{"experts_per_token": 8, "activation": "swiglu", "router_score": "sigmoid", "balance_loss": 0.00231, "balance_bias": false, "lr_router": 0.000941, "norm_eps": 1e-06, "optimizer": "soap_variant", "steps": 10412}
Below are experts of layer 2 (counted from 0) of a mixture-of-experts language model. Rows are named gate (a neuron's input weights, with its number), up (a neuron's input weights, with its number) and show model dimensions 0-191. Each number is 500 + 50 x the weight over its row's rms, rounded and kept within 0 to 999. Numbers have three digits each.
Before each expert's rows: "comes after" lists some tokens at least twice as common just before its tokens as in all text. This comes from a sample of Wikipedia text that the model never trained on. Tokens count by the router's weight.

# expert 169
comes after: " the", " a", " and", " of", " in", " an"
gate0:461601515612477420535466429581466433471552573445487552443491480573556471499407438551523456564446431500517483375479619461451461612416389469473458490472553492523572524448586442508445611511406540462490517564568482455478468561434434470521546454447469470492498479520458447512491485542541581472565477511467570495479509480435525503527472491560423526487545480539481474421502556545453425495393586523515477549483543490506467443464494533488594494465501450486461458518547489541547487558565502572462469518497558505443478533571532493527457553557536524423428525409480487497475441537651478509
up0:543497457474535490395374471603491492624565431478441462458593590438493438492514512492489463480467508539443520539497508439474562518555483521493512480471414527541447535509448468470546533588600486609522530529561553472564515499451486483403455576444465523450521497508398480459502476474435485441506505465466475458515495434522510477493538543500462571478490540409500507440443505536523524449534524471558481429509461505521593503502570606544459458470515503511534380443549448545555548544494549511433618468636561501527460458556542466550442353561458502462496522458524534481479513536481546351
gate1:481417479556475495501481509589423502473491426461483518557479452451600593596501390569432432517583553439476478647565522415482431521497647466448536430469486523472538507501469519566471478560417462546534493530526498397450544472554440603462490542474480476447594455534541478517462484510467560496470506520522455461521542510473484519492518398500568486398523525460541487579514464437542599457472514542411486451609507517547364528542457437469543480510417460471472591524544542490470557485480553447524471573478529450557475444531474502528536543459512474524459538467544560614525485493476534531
up1:536434478536472495491505454454403593387515532508379455526481530501499532542555516466509513503511523567445556431477580499501530565503428490519574480450589475511405418484502524486476455426503497451502587511424405472558469506472564492419465521523502532588450528505502424476496489561475502519494490503486474599498491465550513531424463574527593497532493406552531404595527477529537490536492563558555494477523554485382476539470549504545581473511520594587468493479544479429443479567553443543462427529571444576519534447526565645461488466442470473484530399456477438512457390572540469589
gate2:487543528518468509551418539592511624535527483600461504500511528404510483517482478445470469488476542470540448500509450536493472462495448514509558430498498482494553537486597534452584494519544453393453489481520507494454456416471450511488558475536572492438495430541474571453493528489483539368483436541536568402485446461535568351525596466535395456501513516510532413497480459523574518570528503499500561440523434550433501476503573420449483539518646460469473506561584517559532434539395529533450521559499431491508529448625456494460479484440501570531489511376518507447539408506425499481
up2:470513511544454486553531533487484421438482549581480427533580393497541451493464512509516470592563437456474466563462506439513403560531533486568486458540542433430481499441526442491512481540603596455572549486448496427537559516601537550531554497504470501474519495485452473477473469420444518600493504439425607571482517516437425579455500540463511506506477420462482479427547493526526522360526500551459501425537574552483480577471379481503443477470560471572522565536508473544518502375503509435461395378572434511493470544536498578530413534510559516552466423451466453495494480508493514584
gate3:545526520503404512449426541568521487562476546494453514507547500571478552457522496479440458469572582488539474595418582518504422554467563440434442480498555525452454408442478551573554489407506461572465434509529569536553463469427475586479533489512513498504459581487505459387472513477556533498491482422461385433482466476558473540570482523525559449597601441519526492511425519464473562470568447486519585488545537443474578411408521552448522462541487547572518529496556346467516514486542430476478553504553503536456464551477447506474459492565457496496444528448508411568431401495548408542
up3:463558505546511466457519530551619503559461502530486502450467484472491372388542504482512460500471586528531395569501528582497519539499550459426512474567541484478506415472560524464517487496562467487539534554431501535552521547427499527452502582529511467513493524409491444516529504664513441522526521480463457492472563539445475562555515539501495436549530370531488533475417552520413459566467491432507412480489468463485479458409436503439460557665548544604526537456500476493589533466565473440445530498513532460447470571426456545502502452437539471540586461451564493384513551511410475450
gate4:459522641557506555504520437519546542487446505498445434464418525442542460522569558482482494439427482400472576520544480413385500605494449453460457474491487487500562460545417457586492526468599457421603541460515504477443557516473402421456539555520537614473475422523517522535513596442547496462502473492490547428494444533400459531529577474403606558505495547438469497483433471507464561437527541419562519359463481468528532490375498468513498535523468546468510590502559523506560433548492511593510541525514467513469429465544549477524471459515535415481477454554481473520533458518487482482
up4:434516423420507480521496557562478632561525411451430541476476389452418483431503484398586506526476525603466571497559463520550472406561536522498444410523546543483464583449601452504531535536449516517487629484448487494540522479528389532476531568493532561517434512370539464494469496468435409479544487559557438475543526523495475516520538530485387485490481444549540452542419546446561488535486518524471522523506621541587529441458495453406486418519538471567569455518487419453531523467500461532465478495502517549496520620493481531506514471479583478486437522500544485388565527485500516499

# expert 15
comes after: " ", " (", "1", "°", "3", " $"
gate0:518465530542496423562432456563368565552511582506470544535476385536467534586520542501448530549535449573471490618434413584478523582479462479465529438515497474524451516408337455501498528531559480470507425469562529402453525423500535535437485532507512529411449503433460507495505503526574532610428500506504493421477518466588450488517449445437480455496494550488545472408519502555540476453549480550523560462571614529506426511513505481492539503509567481597514449392461452457575458558391447492494515441454512483474555562431494560516399539511504526525468491503510477456527474519545510588
up0:458509510533543585457476492519562448520545476462600491481471510494513544575469520548507567543626546472448540547451546466483432483516554463484536404402462489651408594566499549506490566600483485502499504475520362470465497505481517546517483485480492435543369537448509432481418580449558570500552458425479492452455479481527474460542579432526531445598492532532547504511447472566488496495445340460461583473491475471433495510466463498445495511521476547598452483454558499503572469435481537507543407573537528440446464580440548450483497463488491538462498452517595467489466503394443523487
gate1:470446427533473467524521509485493492484529496524532450555599437545432486524573446554496540525452442500505499434482535535429573471474473495507466484449505519431496459426472479544569437441491408387526426489466541516509432490526441480463500514489460545457500523512558415470459520466499502392580428532628433540526457518510487533446532385538511531541594550406515557543488471570546519556479449512561513542486566590537504506458481480433517510561525476508560482588368440511484449535462513545492397500510506613414538574477476442536399468508603614535495651507462454444555486576509514492
up1:413423445502484506442421455434524555509434543475522462474605394500561446519445516502525484536593554494551509588418429562483500552521465464563486444511488404557575519553588457440594437457551604453496518485558500466444437463489490481500490524467457443549588416547579541516504411603486445511569522451506462507439555538485482458519512482568560521453544508493478404496451482530482531596474424572570467490495505469542540484537616483450505427546442571418517478555485499515570444469554526515577498560439514569493529450494489546533519497438441488414479483538466594471489493585431542405
gate2:486473481474509534500547539450493464424443555488477535460494471576503487434414496516487550458497510566487444565478536510478394522524522378499469484516500433505562559485415538470650513492509530476511458525533542526505537488566448481613501444463528486440608395562528524537564581538506624389521487490402598492520541472475473490539542460437485552503461597551500563505522500450420567451481543535521522450485435440583458509573511431424551446466524431440528566550594485465578450557499507428455498533573534606608507480470475501374555454482481510511495547533473466508459539574510470440
up2:486433513471469492523432498476503534439530415452469469508491474521491628450349486438486504422500512539489502452477535578573441393475575500470569461529502480501466454510550531528588491637448599545506621530474492458466479457520546488551461410478525486529495585524537500450466497489454503501521450494483430540501617498568498502495491552573458488538442413452463454499531472500507605589511554506568480483478523481414469493501535484391572526468496617485522541520538479453478623441584511496384438476442510488506559522507509444500481542496473497588396438376459463497507525391516518484
gate3:525388377492562504537530528454534501469526644516486495484524514471538415567451486435465530563488428563519398555421543528574498509487528412513438443486497545539473507467429448574575514473536517538448443444471550494458478477542538576509593512461542460489531568425484550494494564408401468597524533478498560527465505465587496398577522493424481497566556516496548456529517494456496505593516497428539493487532422469539487572459534493523434460390481459554475508550469467564560535425416488464474479519489585499612492427513410399550530521510542389564377490511503489503504510509484523505
up3:577507539471502533495500515510504481495475563496518500479533526567537509467463499460562475404590481458570492482550429468568554463406443593507534576530572484523401599480521570503455481530498519480450567560477457564470455464534423491397607507544500555478484552441514498501463457429551560499464528489440477468510473435407561425501597522484515421388408521590572447569609459481474562472551418545543485574457508570474508486511511461491492492470451626458504487423560494463487372473516461532573427544484443497587616489540596529471474496523569485510567464429543514465444468492507472529
gate4:443501467519527561579446627408513453450465571454486432572451450479521504493401553418549565526615408443525566532491570467473525478443507432459493502503506415586437535525587474468562517487557473513503456534419484535541466509491542385518492479543581512541479531482515512450475517604413524470488519458496462478450462495528511551443486392468508437505509442643541405508598501531430525479488487536551520373519515540628501432455474503386586523514498575603559590497546505513488513463495483514608525480502492504470476511439490461400527464520480442523525499487516531433475495466472534489
up4:534536473479440522518478541487525543435563531442475548359428450439517454448469464536404567599600515505600488501615442455479417526515450462483413506536528471455496548473437662570502542493496505385532480443521509514589453472514462552556498486518495425525504588426451500422458424519514465541366511572498589530495441411536538519463447564506560593543456366472485447513481537497497487473557474517509532466440502561524464515504602487472548505450432507524526476511480442536575599480511509536566514491543483478487547506430525476509474510501464453543501532418516527578446463469482575551

# expert 18
comes after: " |", "3", "0", "6", "4", "1"
gate0:498589482489506504470561605655514478433356545463561474417432463514462557472513416559498457481543499474482486568633492488488539499432486560523455497529521513576571498432557539491538472466494473470483438494561491465512563517494553478497557511553548490610473476512504539486481509532429499542526473542522424506473473512362462507377449513560467494493493425486517445485520550445548452522432494481570534526520554513444565458527515592508469507485416490427447510466543530541579463490440409537509340549391509435474505590557494482470540455520517445544505554421504412500547490577570503441
up0:489396519603491491467437452483514464527621511473451534451509453441492491479576453462454556489549504478523467498450405569511468433484549473469500426560470525548494477508446549570495496588445537519444547511566416477393526452521563418532479459562530446443534529595456494515551499413508487460498455494495480510548511465627548511542517473437444486569488519551496564369451512499507490494531521495488514513474425504524484509603564577543532499450571430475444520526445430491524535463464582460518547500524376558546598554583509524537498448480569620436444409483461544499372489444398496536
gate1:529455483517539448564458534583525445525425508576532432480489493466521395467489488528530479497518497389478541510433523540551566478526359516468444507490499446547454525518519418539526535464440551501481573524515512574495473432487560426453474488463478442508563487529509420547388394491462505536608503502492497561443481417460471495503521600524484546414561458453490490506598498524505539610515574480530501482562555494554530422522427573508558488642487525542500491448518424429504421476480525479507601466507559425543473480418481573595441482540475544471346460478481590445566526543502460492
up1:556467513500600547435544539651559581425519438522508509510510524454576536499562518515519468415529462477544531456496499493499478547446540414471483401440505411506480450536629444497533519446505513500495426592515550486567393508500470495493510475480538516484457426470545525508568562530529506451588462473452499410490424463492531500450487433575521534576620424494442540554531468461522487507446564487483541421570574503533503406462584506528581500540544501521529496569548528496531516422544536514506397388543368406478524459454470496534561526519480422509475528460546522518389477488428571477
gate2:472464458600450577460521471448396467406457543441574532473466485521536573458493494467483544460453483534502411443433527472480407509540426586434417484591522541523490473529532541486531405489515546498448438504506547572577468497499496547526473506454433466612465554591468485406431573528584502545481442509529527630450584429515478556571456567464512448538589452431466480483461505591544613517506439483571481537474547508486516503452436608475549503539467487536511559448515531495522501552500549476438456472469521520546447524541452431432557499441589555422451481487550443540472546498593431514
up2:576438524575547466467466446474393452514440618481512458535537461560538481494473413547430494484462522518500490547533501577474489440540419493528500531551489477465516501478468546463514460483508500584480485536476446506488514594543561520559448588555467460475373392553525505432482472453497557532516517482560464526558493523478487458514584539446426567568516544468611521532410494457526553396406483535488481544450489445417488637463525543561512385539434450539524544430573592500503501522403508485519477512504583454551469545569509500539391485499531553439480358472604504487519572517486507493
gate3:566501465461476575506482538451558529490603542443502544519538393531540610531476494538516489537441462543598495478439529469466472367541566466463442519508540589420434547341509523434585449611430482537502513519556466520464522401523523401370387481562526516527462460538451589454432606494503454483547526463548526471386541498497486509544524501490449494452453579566524564481492528530540515490464547456460497464474480502439483483543485559477553522434523499543474531547432450547542420494465501484520562532474476482503481504547445447395452513553523600500597494416472505483472508486551452553
up3:548484478482542531562436511393508500577497579563506487536559480527573519535488627478473501389563505613517445445554495541509559512504565443544408581518429443410479471646618443513435493428477496543494579538471480421528506497478471469502463628460563492501468489531531497410510551510446576468485480530540533512485546499485496498508468335481480516557468413535456462544416481498465435562455462508520399496482450470591514431449487528545546449539577492494493477452526535430608491499564522547423538571503523564459520454467491499415476497457457429481526514515582487550538543512450534494
gate4:479503569486425461420455433631471499432489521541532562487545538445613507481566455397497475468496500501452465474449506473506558574473549480515440471485530465469524484445464415451461507502543571433455588514596494553580438497542472479483526563491479490516507422510579517449514617554506595543435537464572401593516475561488536545404446556514562499556499517555503514618452523500515484451473478445514485525453419484525478442566528449509442427454516469538413647519478510520447490545554494497443560536606425473509481492487514628468500459522488523570451475543565555540521441582556567497
up4:404479530463502453600543599517520484424492436494425394531464506483474534486484498506554585543527495452475425570425545494606549454496532509451486576501509449433459452493534534624504461441488638498396535548454559540450575540506459479533500488480595564507492545490514500596500471584530583477474527450488516539464389514484456464408502494516422492466500459457522534498550492493606512412536574513487421472538420497518480479581474551505467483509435460486498581425482542525506526434510536438604464501491437471524509555416599535559480615583510481538508489451494473437443531527407433544